{"num_hidden_layers": 13, "hidden_size": 160, "n_experts": 16, "experts_per_token": 2, "d_expert": 64, "d_shared_expert": 64, "hidden_act": "geglu", "moe_layers": [1, 2, 3, 4, 5, 6, 7, 8, 9, 10, 11, 12], "router_score": "sigmoid", "normalize_top_k": true, "routed_scale": 1.5, "balance_loss": 0.000535, "balance_bias": true, "shared_expert_gate": true, "init_std_router": 0.0144, "lr_router": 0.000716, "num_attention_heads": 5, "num_key_value_heads": 5, "head_dim": 32, "vocab_size": 7015, "norm": "rmsnorm", "norm_place": "pre", "norm_eps": 1e-05, "positions": "rope", "rope_theta": 10000.0, "rope_fraction": 1.0, "qk_norm": false, "attn_scale": 0.177, "tie_word_embeddings": false, "parallel_block": false, "init": "normal", "init_std_qkv": 0.0516, "init_std_o": 0.0101, "init_std_up": 0.0516, "init_std_down": 0.00506, "optimizer": "adamw", "learning_rate": 0.00178, "beta1": 0.95, "beta2": 0.98, "weight_decay": 0.095, "lr_head": 0.00702, "max_grad_norm": 0.5, "warmup_steps": 249, "schedule": "wsd", "decay_fraction": 0.467, "decay_shape": "linear", "final_lr_fraction": 0.0, "batch_tokens": 32768, "max_seq_len": 256, "doc_mask": true, "train_tokens": 245300000, "max_steps": 7486, "dataset": "wikipedia_en"}
Below are experts of layer 7 (counted from 0) of a mixture-of-experts language model. Rows are named gate (a neuron's input weights, with its number), up (a neuron's input weights, with its number), down (a neuron's output weights, with its number) and show model dimensions 80-159. Each number is 500 + 25 x the weight over its row's rms, rounded and kept within 0 to 999. Numbers have three digits each.
Before each expert's rows: "comes before" lists some tokens at least twice as common just after its tokens as in all text. This comes from a sample of Wikipedia text that the model never trained on. Tokens count by the router's weight.

# expert 9
comes before: ", ", "s ", "\n", ". ", "\n\n", ") "
gate2:493513524505495525484492491510499475460508517462512485509509473473526500469502534502511501499491489487521493470493512492540464492505478496487516519538500483530539465485490505511503492486511528474481489513538502516504465479481554469471555585
up2:523463521492491559454517513488506500481474516527462493518491478464542532465539535512494496456508518500545478483497504514527504487508481471498511500507442474539492477468478491487519481527497493510467523506545510504461495519458503483506514579
down2:482505453544457497539498496498530492502511536471511472514488531479502520504524470493476514530554495513551526479456513498515487536499528498484500510519530484539497476517495486508519521502496493483541473502517465512542486423562487499494492511
gate3:499465493481458519461488473507537493530467509560477515506519522526486467501522529497510509528514490484514446508469509557526495484487477477475504474457486477502549465521491506532485483503472523526491522532489490470545549539508491474471475516
up3:477515482474546518512530519493506517484528507461493487499523499474519495480507491518486523488520516506517500498472497463501476501527516439455460500530500450476477483450537545458515518529477500444466487500499494461496507472515456471546496493
down3:550537506522487481491482486455531519479520499534500539522509498493519501514513475450503490477556531519491486536488470540467480459495538465490515444511470535520496499517524512492459463475509463495509489506488503496536482502499542531457505463
gate4:546465480482454504510446493506524540513485506506501450522508540494532520493503500480494517455529522523533462498498511464532473494523505496504499550519457503451480492497543499534514493554518490473501456495497507473523503513468466499447486510
up4:576529492475505486525493503543507545524505489477521460551496463481519493506521529462509475492520472537500483490494507473516536491496475513505488494468497507504503487482540502510508481516486511477497511511474548504514497513503442509468574495
down4:501508540484519512531499535472479488489471527541549536516496487548519467471509513480552511511516502501472519487512493478473470472515499441505484502516543507510525482500511494514476485476502499492484519543516482506489515491502515493428471539
gate5:549496485523483462488469463474476481497515519558463480477488495494498490574537503479516463476516545472488485487547488508504474482528441521503523495527515554524510503492483501528493472501500501491530488518503517493465500500467506505440507531
up5:480497492464517512457525469519470506506445551455498467470439484511537550468490480487509473537503476514499516510509546503524480480507481502525489525483463512474535483472527509495532489485501469503506486481475492488521502490562568523461492532
down5:489480476556462500519507541523552469498527529507494470535515478492515508493507462468442443484466491491480474476464479502476463524534519471442525496508462443488496467478445522456479519503518495506510499504511537497499523486509442470537488497
gate6:515500516477468502514507482499543501489488548490520492477508501505509505534505493487509496512508495498564510518478509471498507510496452524543505466530476491514503510502472523482521521512531491496522478495482533497531458501485460475538480551
up6:511430510502469515527471492481535527540475546475496513493483509518526479488500503492481515483488521451501506466515526494493431488468439519495525501491502466542533469471468501492504558458487496471500489495515482506512522498551490492530518503
down6:503486504505557494517531504521480509510497469498507496542484483451466546487472535489499538513447544510477487512480504504437515504492481531486506503479504492504517491506440492492477491528484507491495453445460535519481479514514525549487518516
gate7:456488488515468499512473470478461462507514454490495495502497531519526511552492500450495474454530525539514462442488512533512540483513473512486514530487517476501476464559485532526518528522520517518487492494475549507511496504494507490465494480
up7:523518526520493546486505498503505505537495501529528430536508498470481505494503494427503509485495484525490537499521509499517462497527473477511463517512465504519552473467475459480472466499539476495491451512498515505524511516494529546517529474
down7:491485473496512508495487512495503478520496548521474528480506475439503521493489502494472481493455539520498484519500499516518475489475485523463510508497524515493507555570519458472521498482453534488524516460440452488489513485439516484563471522
gate8:487537540485488503523484482488490468512533502522474437495466485423478482492527493491553529498517484498489490501508514494547474524516490497507485497434498506461517494479524537545541483487534505488504476491467519480538487499474525469515527469
up8:484434498517484500492489471483512536451514502485486532488498528549488505488507505491510523446505500547513514519506509522445505472506485491511556502524528489475471542552556521487498465512537466514495486522541503489479446512512542495475470503
down8:505490514506461480544542497514463513516470517505496463476460447470500544469490474488440491468459486497452525497486488510505517506477480545467483566511492507494532533527447523493482522490494529481494519482498514486547470518521551486490467528

# expert 7
comes before: "| ", "|", "(", "201", "202", "200"
gate2:504482476509485526529523490507521545489532490554470546508503483487522527475524530496521511531529480494519498498486507454495483500520481535499488498499479487539529505459516479558545508498511497464516511541505554496458475486498556473498476516
up2:523519511529531495508503533526530495526541501484458491526468466504503528537483489474529558507492542499485479471495507484490474511511504513522527538523483509504487486498502486485498483483529481501459496484478485489497488474460487523506523515
down2:510426487477548508512514557516513477484507543517544504522460473483481504540510494530539524511467466482513492500541508501498475489468488502515513533459504506478527467517520504515535528487533470489516486502511481475521483485513484491525487547
gate3:444533522490498502531464456505494480452504525515471511466492504499518535500507529475502482489518473508516492528570522475514515473467522451493511454503473575511503487501491486515506515521483489482480505532500495469525444512492513471498533511
up3:549468479480486499531495541525508463523489533491475484528488513472474462498479442506493495498485557487504545499477493524461493528550495509497476467475505480519463479441508490489458496457521494538511491503484499497455487487498506424477505478
down3:538537512520478489559549480496508520542495493479505486501480496516500543471512464492533526470475533519510512541532492519525492517496457509497446462508497546501505484495529489517533507550514510516496510507491517478520489519517532492498467519
gate4:505521530489461523460486517507496534524509550501527497475469465445501489459545547474486494470491490508541485499513524520486506507499498482496524512501526511518506490525489471527467502488453497522512524513487561508526507500493571461497509525
up4:470493526506472527523484495473511502538514551529481476546495486487496485467519509519488530509462534495482443519466484528513458527500462504489467490540471479543518480502535455511477544511494482503477537521521547477499485524506510498540513485
down4:516525497446465488499471479475526536531484513512500504516517513466506495510514460486489466540481518523569459515493480484496514482507503465470512468526482490520460532506491558474460511490447536486498506495471490523544517465483512497518505491
gate5:532497549495463523455517531506548485502492507499500523447468495504531514507489498492498504490513477495513541522497521531504499531509489501511482467529464543503503540538512476532487471470475489503511455470446483449465478506468534511551482520
up5:464484496500453487527510500480510521501501527499489487493559489522504506508491493459486521496507533500530503472484487444484469503522500504492487482457515452508474462498500531479512477464499503543496541514549501509576475510471494526507493507
down5:515482485486462503506519491498474503521505479500445526509509487488477527568515514490526551464503470528494554511497510454472507493501522534518478513489524496498494463468473472474487521481522482526467576532511461493488504497541545502495508483
gate6:494507549485491466502492493531540460533509498490477544477508482506543479512513483493499508483484470490540461505510507495458441510521513492539499498555511520499508476510510519511533491541462531541518496494532515495535472502501508478494489504
up6:506481490494498513527521473537496524504515444518455484460509511504503536477479446479546521529527523528557491507516491532482474497488525544444514483482521485516480505509500493557518490468508515543484517528491486496491515463465526495466509472
down6:478498503512521483537568530501447509545472476505503525506508505500498510503520490483466517515526538540477556497530469544501537519502526486477514524453489485504510499545510498479511513467506474512512507485485472486442492511510520497516519460
gate7:507521538500437508458476513453478495512528551542516522446482451455472489545522550510466557494482495510534524514521524491469493519544520502491498497501474499549495466505529511494490510503474501542519505526479488502501490477501512519511514503
up7:515489520486488542446502499499510518513475533506469503441509459542505531472495491478511545500492468523521487477516519540486499517528494546518523496504469507527495504471539549510518437459478500538535497504487484470563502504513515458498460501
down7:511514452490466502454468509475512485508481538473497501526509493486482467534536483502508478471520475505465490496508480476474520484499489528483486490489476530500473528454539532522504524524543500520520426473505464518522485493508480490505511479
gate8:497495468490500519482516536490472432465530532502497468518487502496459487472519491464497497477502483500526516486494520513538467516457446475509511500495527523512480485486531481521501460478450487491498508433460538528511481521459537509513480539
up8:519483500513495486499429497485533522520478424573487477497542439526482511500510469519556498486515480514492505514492496484489527493487546517510501442491484504479508509499488539475490513506488507502503500502505459528441490515516485483519479468
down8:466477483491520506479500455478518515518491518471543518490477505491503485514482499529495486514507520507498491510494549485508475523468546539506477525495536503477529495464507499528456529471486492453511516531540481467539543530509461497529496444

# expert 12
comes before: "the ", " ", "a ", "0 ", "his ", "be "
gate2:503483498506492485524521528476513446452530500486474521542534509496530512467522510528513503478466514547499527487484513490508504436477496494513483473497509483467543515447511507515529484504477526467507507517508470490519517487498521475513518538
up2:487476464506499464491497492504473518531503442507512481487491482503501529504489464440531504483506498514526504490506511492490501486497460519503525524500543529513541516449468519503490490515508529495495518520486508490468518536492443544544426493
down2:486506478482510495481500517530516469520536497479498476505484522525535492514525533525510496493510471488452459484468516488489528451480474472464476487528486542467558525506489556505492507519501471454537522519489500556496523472485523512502523466
gate3:490482507479495531500527532484528478480532530477493505503489513529503503525492510502497511485515521514507487475531520535521495495527517473479506492456498474540510544508468520525441480535478512468560543474507496531487516441525487497496514466
up3:516478489533565499499475442526509482474472509486476502501506470527465509525486499523468506499486493541515529467481500524501509469494449495537462522497525493503492503554491520525522531488520504471495491503512478488498513520505514518522530526
down3:508479488492502458460517525481501523451480491517471524470498550474503488501497520486508485524512497526505552501517524491452546529488486542489497463515495518489476501508551560511487484533535499488508547498481534486520533481528491500526490514
gate4:507519524450489525492514489493537460519483518511579475504491511519503499493515583525514472492465526527491520472517527506510513502529469542513485465492542496494545499500500522503524479508510513529534541484486484481536464464498500479502531463
up4:527498552488517512509511554508498462486465526534542505514491498508491533520568542488523445476443509504478526477512496497503508502568480530468469475484525519488576474520509496473505481497511549511515467510496454477558502475517488507492541498
down4:464470516525477554518504486461498488499517501519536498483453516478502476483474539493508502471515473522471493547503517533550502480533488507513494454500472524494501480515516512477489488510529503568490522516524525492481497445493540479517539532
gate5:548498494495498522507513498522522490489430501509475488498498519523487563519499523477497462499521503520484493497496516495504531515458469467516486469518465523546502502484525500528515528470462526536541482516474538500471519483498509519505511527
up5:548532546492448516495531475502559518491463507511482509463506508492490522504511482488490496491505522523519474473529504537519532522511486468499467508504494551509516474495493503495481506458447509492507484437476524514465451432495488480481494506
down5:555509506507474489513482505507504502484522440513488481506490594507477489546508448516473488531489541483454517480455446481494467511498483445530512505508496471484467498502512508484468504507475492439537487481458541510475487441523520517490489526
gate6:510500489515430535551509524484505505479466508482517526473500496472551500496519524460525476501493489517510490467500506480512482496499513490472470523493502494505497482497467458504462475482468467528483481460500524496568462530450485486490560532
up6:492498508493471506512472510476506531502451496498532482520496499482525505459485436493474516467537483515503494522552507452525487533537483498491461461495515508531508497538496461478487548458513460478422542496501534531495459481501523494538507492
down6:453483537478505489542512488481544510525459503525461517481533468493438489508506458504490491536493542522517495497478519505459476484487519485497477493501510505475493508508493504496526485485478521497504519514520495473532511539522515527499494495
gate7:493500529547457510473467492508504488469479538506528500514468485448482530483529485544494547538497469475509513463489513504472487513485456500538479549490483494531476474540506521491497508504486497533533551510521499512462493521457494483519487520
up7:522479485457463551493495478519511515479463501520544481499477539505525490514469534479490515521531507474499535473496502472485488472460476498501494540511495510552503478502452518483503509454489474503513546475458503539470465488486497467500510487
down7:495447502498517527506447476468491535504491477512466497492531527474475470462528480498454489535521501495427522501527481480464493511503517492518539526492496524524510510522503492461459533488501532478499505494543447483512501493481465504493495497
gate8:455510502520459493510501478489514507498469528553472471486513489481495487533478507521494519523498522492532497505485511476532498532477502506511511456468467528509471490526492514520488485526498494511501572478467536494507452495487531472502499458
up8:521487532442461518521536471510486512483500460467530470494490491485536517537480565535470511515495482504501479483488501441477527504446493528514485495519501536500488500537477480535529526509508489489481522475494540480438507516495476512420525451
down8:485533506503464483454508484457483502504505504460444547521500461524562538455497486472525514485493486547486501475494487470520481533452520501513545498474506485487549510480498485531523506511510527477471473522452536495515540538534547529484493496

# expert 6
comes before: "of ", "to ", "in ", "and ", "by ", "for "
gate2:482489519482445533491522501484475509495494478486519497510477499522512508440548493465517518517551526484510515500525507458502517499468538466475504457547484449457500500510507522515556479481488503552519521554511531506516495495486486554530522493
up2:545456503493531483491491468501471521484519502542517535431510478497446528536500518529491475480531496525505484515513500498498478494514498479490475492516526515492517468459492503485546526512501496443467470475506464505498487544474522504501473476
down2:471475501514482500510524484508478521513518517501485513562502511479559514489537473449492524544496486467541495542490425445501483477486529526478499468484497513534526471488538476490511502482526498444443529504507456493486463493509504444458490508
gate3:550471516484469501521501513494499502485508529531503482468512492465476468483528505484545497526528509543522430479503497497492498513514505457480497535490503491519475487478502490488479489545473480482494528486488517460525465528472488477513500467
up3:508470496499501456473497464497481519556519474466457555539490496481483469499530515493498476500509519486477516507480501482445492496490519509504457496458459526447480491493500483528516484558485502493499542446506496507502527490510543517445510494
down3:517484498506490524529481559502474464494495505481539519502477503507503516513501522506496505496504513528541481516508535505457502484506516486515524472530507499539481472504517450496499514478532497513479534519466501466541497540528505552511501474
gate4:533461505503468514555482468496495450523517453489535522538494512483529518482459490460472536489496520520519479527547517506468473541552481514482517475543511528491517456517506495490512526522459461510501539512465524534528492493486520502519492493
up4:433471509513510492466560521510540521488509501528502479476506526484497478499494496531496480520573528511497513519514499508487515470477478479495530526509498477533507548508495463488496461488502494490472496475516496456479527491511511512481503451
down4:501486512525546498508539470502480499518497503507478536483469453539505463518527503501518501485479508496495523511479494482513515498439502474491484483538506493519508523492456456483474532498482520512504453499508490447460505493454495497507524517
gate5:538530509472520522507482529542523509528528534491486521549512496508553484506508498453472484447531540497484494493458522533512528491487476513490489467516496526486501453511491506481513489478495548463488503509502532473551511492513501569505527470
up5:498489470521501485467502496480527465478501473528492478476537509459442485508497516553519512542475424531500484511498504465499502482471463532527526496501510482528489549522492492520482535522482488508518488450485483537469511431491488479470486536
down5:475498449543538473499534448520506471554498523516483483494496530458515482530495522489547506513486462485473535523515494487481494465493498505480463488485455502555509491526504477494516530514495481525469514518486461539475477506469520484475481491
gate6:504484505469495498512477484505523515486502514517543520511502489505489506506520554480458495521506544537478456473503515492516490584498505500502528481489478480522552429489514556502488504517530465482479500495467512478481475497506513476545550498
up6:485503527461547519514435513517479499510487510490461499469479485506489552494520457497538493502494505508511489497504492500531513488515494472492488503528492522507516475508489503502511483569492479531498480454489495498506509526518473462517508507
down6:474504517445524491515497496452484510525528497514544516479525536494495479497473489536503507516553483523509518510517511512486512510466475462479513477535466452500515484526481522511495492487519481506559511494522523506548471455466508491551496442
gate7:498483505540497509500472527487496497485491549523481497497489486504525512497479512484489486474463536524520536520502519484472494483471514475494474491487492554474522486509529446516543515500485500487491488488474487474479467498471493526506511527
up7:481494495510505516496507521525496501508481479541525521553514496524513516533508523481449500506488495502529500458492520503481432526470498513446480527472493532472502494510511500491522524493542496454503489518510483484424545490502499524491453528
down7:526519457518499479500479509529516475537461467474484562482481486473498472496472519454524455503518470510531515507487524478476512514486518471484471525462490480481481508472525487494489487498524491494554523574480487488413495489517460527503518501
gate8:506465508488485483499455507500466522513524503515508569498503482464546476509525507473484526472533526527501529515525518488486491476523523511516494490511481495511549505491509543485547473532537509493504484508504536474492501520520510500506537475
up8:499497500501500491476455512500472507504537489519492486538505481481499479480501550520462498504524530511497513506476507497522491486505537512488498518502458529550507536478513517479492447493540500522490536520526504493467556516524462502481554507
down8:502479526521498476503491509524493488508512508471474505490547503473494467477487507485500509486488530480539492506514468508457488510501563492462472533479513494513517511508542498489526467499536486480487500518507564487542506482501497469431542489

# expert 11
comes before: ".", "\n\n", ", ", "–", "\n", ","
gate2:500527522506466519501533502507474514490525484534525511546474522511505504487492430453502524515522518498512430492512520491478510520549521513508469519493489530497491537491511535491502510516519505492533473505508485492533472460499490475488478488
up2:520506469456499502541493494509531471521512495480485510524475482482481494490521510497489505488513534503498462476495480490486503556461525501529469517494530509501529471486484492512569466539507507512496479529520503530474451494483479496476452534
down2:571515520522512492463467496516521442482514517506556502489504522468528516543490539518500537485487500543524499539505522513523509508476484502513502488501469535520522471440559496504469528489523547512492518527483504494507475504517515483472502509
gate3:510501497479490474510497492465531521483534518480561501543518528511533573506502545493497513487455507533500491453466517511520497517522500470511483511493481467508539494525559492494509489478459486497496503518539516487437495491492517493475509474
up3:491521534472525460453487510489510486488493498483494484509508518469466460476489518548504508485523452486481524528522493483458486452481474483469508503437447496517508475539507492504474483483523479489475517469469475489491470494561518474483510514
down3:509557515463492491476481475493491538488494460580516469491482520527521446502457474487486503523504507529480530512495477513491467469501474512450480525466508486491486458445493474476474479517512478527478541477490488496503491494505503517501524540
gate4:529527494499468516525499499518509490483476496518480489511498495534554490507506504485473469469492460471530487517484526486545519451473451496502491449535471529549522485521540508508526467478465509551496500534518479540526524515465491519498506494
up4:493493510445512519537478478503454506533480514493510490503497486432426494520502520534501512487535470524488469479472511531474512507503499503523485504471458517510554494451492471561481504494505512523505491502488453496484505496465521495511485447
down4:503507487502541493485501441528488481510512498499465459540512527484482522484504501524526453523490477487485508505450527522516512514523483447535545555481478515512493489519436501489493521517521503489513503493481501493505457480476455441483532500
gate5:486521485513500511508518495519522489510482512474454516534449476521503488551522526487501502522502505494485506452471509512537507478449516520510420497507515550508521513532513470516486509472489498489458494499510492486497488430482500515517522492
up5:497514505524517519447459550493462522502536496542505488468511476520491505488487488470511501519512471495496467507554489539530489490520513508499511544474510482450532486472525470485491479549482497528525474454523540482504512564503503524483467444
down5:501564530499550535528544488540517504532533524546463483460489510560472519482493516518461512499493476504453485494499471535514460496515479506472476488488509451495481502550541513492528500471505500493497518467469488499501470538474564488519522486
gate6:493540468526478516473503502508488545467529496505529510527498521519504473516539484538518521517504484488534513533506533464538502484451490501541503524495509505474513510495499480539504515484530502546481513473517511501476470500514480501469502535
up6:476495529538531497510456493502443536489515455497534468479485538519501504538528489484516543493515503486495506507511505474506481490492490451534471447502461513487525471483507527529486455484515520497472487507495509474521484494544460500492523472
down6:503496488507503483511506538484510470447482502493505523454499472479521537477444502533487453506536471475479449522515514499548500522524506504488517457514487524541502516469488509508502514467514500502518528508481479497478489478482513542523464473
gate7:477489505551488497465472508541465475484476525468490512513460501507481514484536468461529465521526535473527506517483524486544491479508462474476507485466462502564522481472527503540489520504517498507520479453522514512504497495508500439514523514
up7:507547451494536495499515482489496487507544509530481490499494488478536521485488468533502503507496529523475509476497492486492480484479454512524524517461554504455527486473534479473525475567489505481528473537509458482516475504519510502533463555
down7:491522488507474506515478525550521505495495502499522528492493487515491527474537494488512458573473519475495491513477508540512494503477476515481519488501496510465459509503490450477455495481455504510467488494499530481485507471507438469471484508
gate8:523506486511479506554481522461498501465487485444548528499546495517516484487532502473479475494521513541497549524502507459520487507512482459511489494518506535515498502476487477517509518467491504536510481511495538482473483475497507510501530501
up8:510477505494485518473480430507505527505505505441496546486479458512518476485468518497501534519494492524515529454544504515489512518495481518496539468541537495477518532525496493498478519516510463490510526515547521502481483473505499481517524473
down8:517502504515482450491506497469525485533494481513506492489518529491482504492542494471513538499493497487531498531512660519502530496501507486490529516476487498522500518493505499511491497508485504532512502509551502471480515500487462464496475507

# expert 14
comes before: "- ", "\n", "The ", "\n\n", "In ", "=="
gate2:481494428478500484526532504490494465522471517503432528501486521501537485507497506492508491500509548562498499492449511483474493516497508485476508510484514473505499508513490538505547536505528493489512495493486463537482492478462525489475518538
up2:500491504479506485523498464501485548506473528507490479499525515524468491514521486494508486488481504450516487508499489489476491474505522476503510504503503501463497499527486496466443459475512517483476492498561503452517491535505464495493504491
down2:497492524471468481503517494484525464490470487500518521486490469541497461532496483445483498511478479480477513518533581498488479487481563503521464498530480474556500507493502475478483493517475500505498470496521527486488508498531557484524476446
gate3:488516512501462489496476502475510502535482532471479492527512507504489522484504493458495474557442517484492513507509529500484497544523502477474489508525473519495507470518519448513524502511520473501545518459504517509446491506508499495535497470
up3:510541462497522477455492545496505474493570494530487532504461503516508525493551529497489470490506503469503476465524514512507505485474514563505480523494506510466468485487554526527526483538484498494496502466482487487475474574533462511485468506
down3:463517514539494491490510518452488533501473541472510491498492490480518496503502492474498494494464521518400500516486486531528519523480533498487478479548516518538512492525485499461505502532472480507489481446508490452478509481502521495544527463
gate4:513485556511492524513464534513513518537492500516462449485500503486518497494524484451522506461502515493520450535468497525506483484511511503482506486507509507546529483501492455512468479429494527533488507494472488470511462468503486476479524525
up4:476502507490525561490538475522461497531483493521497485514492524537551510472475464519535502510491443520479488489447529484516473488511418532492509533515493446509521531521519522489509508510495475487557480494498496497485513498495513506514474503
down4:471495505505473505507500534490510531531462489507506510502503498487482463529477442489479518492485530473428473567465546508489488474479512469504487520498530481457490482522511520431516517439535472443533520455521474529456490517519520503492536469
gate5:511536529479501515510450471511534478475530492475452499451484480488480517505498499488435529475486533506518503482507508507530462523521501493519491516473498478466500473502501495530514481532516503467533502530519513464522514504509523548505522522
up5:535507509485495511545484491513539483487527489486501494509517520514457490468475486472475476507509522521492520509453498478488485517500503538489498517507529484501489504478492491507444545524492488449525480465503472471493548468513477498527514472
down5:521487484536501456477489496485517478506467487488509524517474542514489470546524550489480472471503470496508459516470504474506484507500500562471531493522473486486488482496499530517493469481522500509474488523513537548488474453491518538524498549
gate6:546512548486454508549490502539550486507492545478495491505452510483477503490526513501509506458481499480499507503457523505505428519513511484481475481516531500530494471515539478515490498466450488507506524506481511525475511472494500505516469464
up6:486512528500477505495445531444491529538509481500485505535530510532511505519523487467528489522506507483513483503511487497464529512533548521475528496532520525481508502521507471484505498521535480512503468472481476506495478485508526499526524521
down6:507462522497526497480489536493551466510509523529457473482517493509460513510519501554572481500512460515544505478533541527530509478529534519494522471494461526496527501490483494561491501480460535518460509563522495520451518500525506480491528517
gate7:528484529478478518461457507481493496470467502513479524488479502463522481494517534465501524500508498529513490475470489478546484501503490456492512493483456528510518465510526511471537470485484530559539478503442502543538472499496531538499562484
up7:468470482499508496568540509507527504501504494476508498498509480514454551497469486533461486504472531480505515546534493507477501520513526537514504507509530470498471510490486477513448539495524470461459517498558521476445504511484476458505458507
down7:488509500520507473525502492513509491508505506481491491492505496501495507487482505506499495511478501498524493499513629492496509526506508514506505505514514492500497512485509472521502497514497495477500508513501498498498524507509469479511496495
gate8:497502493477518508494499461505543498499497481509507514508510521541501511533543513485522476435495530560511494513559510503543481464525511486483503498497489533486515492486512493503536488502475521477499489492510466570509522481494515528493543527
up8:493500473482526492501506468547508453492514521495477512533543514479513507500528470483477457504476498523492498514501506536521482519537521516554520499477561524505488519454527490526477486479505492471473476451508474516483528484475516462529518524
down8:516467507501494489500548499527505481437483539516521480473514523473475457522503468482466523488505524538469494550473491517499456495513474466503481505489509491480500518499530528493508501472461506487521547491510469525488495477510534500515565509

# expert 10
comes before: ", ", ". ", ": ", ".", "-", "ed "
gate2:476470508499480507497479513476484514444459504540507503478505507504511477499526524511469540467536500517513501486491509503524514569484408486503531523570468465526499493504489510509486493479481501466483495532454490506482516518499527490497464534
up2:504480524456435526460468504511452506461449489552477541506460517521524540517517530512491528497461513509498503510518509485488520496509488504490483502475497479465516513482563503497457525480478473474534520524502472454536510466482526518507497524
down2:492487492494468468461512513505514508515465511532492500522499465496531531460494491497493492533528462462487496479462452509532506538500430534500467561510493443489415504499457496543484432474490508466533486470518480524509483499517514496523482464
gate3:504496537460507507488543459514482480521519530537492502501494481491525512502539489486519482519465503457470493515499518474501473518507488482497472485485521478452533520490526526526506475541503504505515502495460512538505503555444492559514535509
up3:524510523545449467487505499514499498562457502486496526532528477535462483494460509447509466498522520507482520542491503478504498461489502507496532497501467502529461481474486536458477496502481521480525495469543494501491488475478493489442492486
down3:447507519489439513528486507466486503529505503496487478462507495446456476544496501500483507474486536532459509483534460530519496446511516508520474523492500465501493515465517454479563459509504496477486530492501511467469513489490508497501541491
gate4:512491505521499505506483487523526468522512526502501534526495537478524473532526492513517537523445485532471501498491514484499503501496483525491501512515524471485545478475473514519528463502477580497518503516503486501484459495433527486455507496
up4:531481497526507469514557492497512546485514466558494460538524469522462520462513511501519465508500489486538512494465502483506485490506500521473503473464461555509506467491521502488438491528508451526508494530550474496465502532481500517512474526
down4:487510458501501502476531523513499492505500507482513457496481471504524502477491499526508536494511491460479547473519541508505513523516475496443467500469531484473477532458496497496533478498476496523522460519548498481489509545488567525485518525
gate5:503477519522502540499505499483555471475512463506499489527504479515521454480560515450508540511473515508516524516502505462514493509533528481505498485501503489524513505478483515506478447504504526516507508536527499466545512485470502523507480489
up5:495477519491527541494463508472540505477564469513453525515489497551495524485519509481469485501507481499480509534479504490479489503500517463514518528479485490475508534484524496464513509538548545508509508505538537477532461533507467531489446484
down5:527502513497464533506526528506468494525497506494517468512490496495530488532485523521474497510503488527520539547507511485458523480500511452475510449520474534486523556496471491532533500510508470506496531533478503493513508495535469507481434544
gate6:492486510456491478548510508464492474527482508531488468524495478477507515530511455527495485532457485563512480488452523499531500519483513458512532507454503482481473493495512491507546495514484429531493497501467513501523495498532481493448520527
up6:495516479495457474506507504517557507500496459498513457502483516500446493487490441490495506514524484477502534511476505474498540520501553497473542470517497518531480499539534471525502503521507516513479515527480496505500505514478504490478534484
down6:470511518490440432489434435510525500472483517497500559552508513501505495482484480474524490509471548489503474515505493538479497491456459523493529487521488512526524483495471462478546501528474474453450515494488507525495525523521476530504501472
gate7:567508479481461497507487495503540498510511458532438505556478515502522512503525528485467477513492459496494463480536536466509543506492473477507461487482490487535493441482538461488500471498464515472531504483516502493512451477537497467514506492
up7:478537518484456578517517532488524517524534457505516518531509502513469509478467518496509513537492520518478523476498501514493560480466561523509479526519530558518534502506514496512490449498491513505527509492513529467481510510499499496493521474
down7:486524462543550475533500493558473450513473497504551468526511504531525492483488540518501508517498442474437505489515483501521545541531492502486531488458503466464489529531457517526519484502476520518503525512498501514498495495489539512516468464
gate8:507505502524450533469470476496528480532515487536511493499536508503522513497508517485486522490541547485536514491514512516521477488516484515524505476513498524511453559513552496542461562525496512496500494471464485477458524524549457464466532535
up8:487524529500542466536505474509470497484525499503496496509493484569452520489488487491510470532542524487437495500498489550458497529449508495482537476516510508482549503511466510548484468445506515475507526505525528473512471524473525493463506529
down8:486444469501516509461495487511509496481507527523493472522521509462513525479509530503472494505494515488516491475479532474501481504520522542517484490484515518499497554518439456493500486492517546504523498471508480504474510488497501470489504553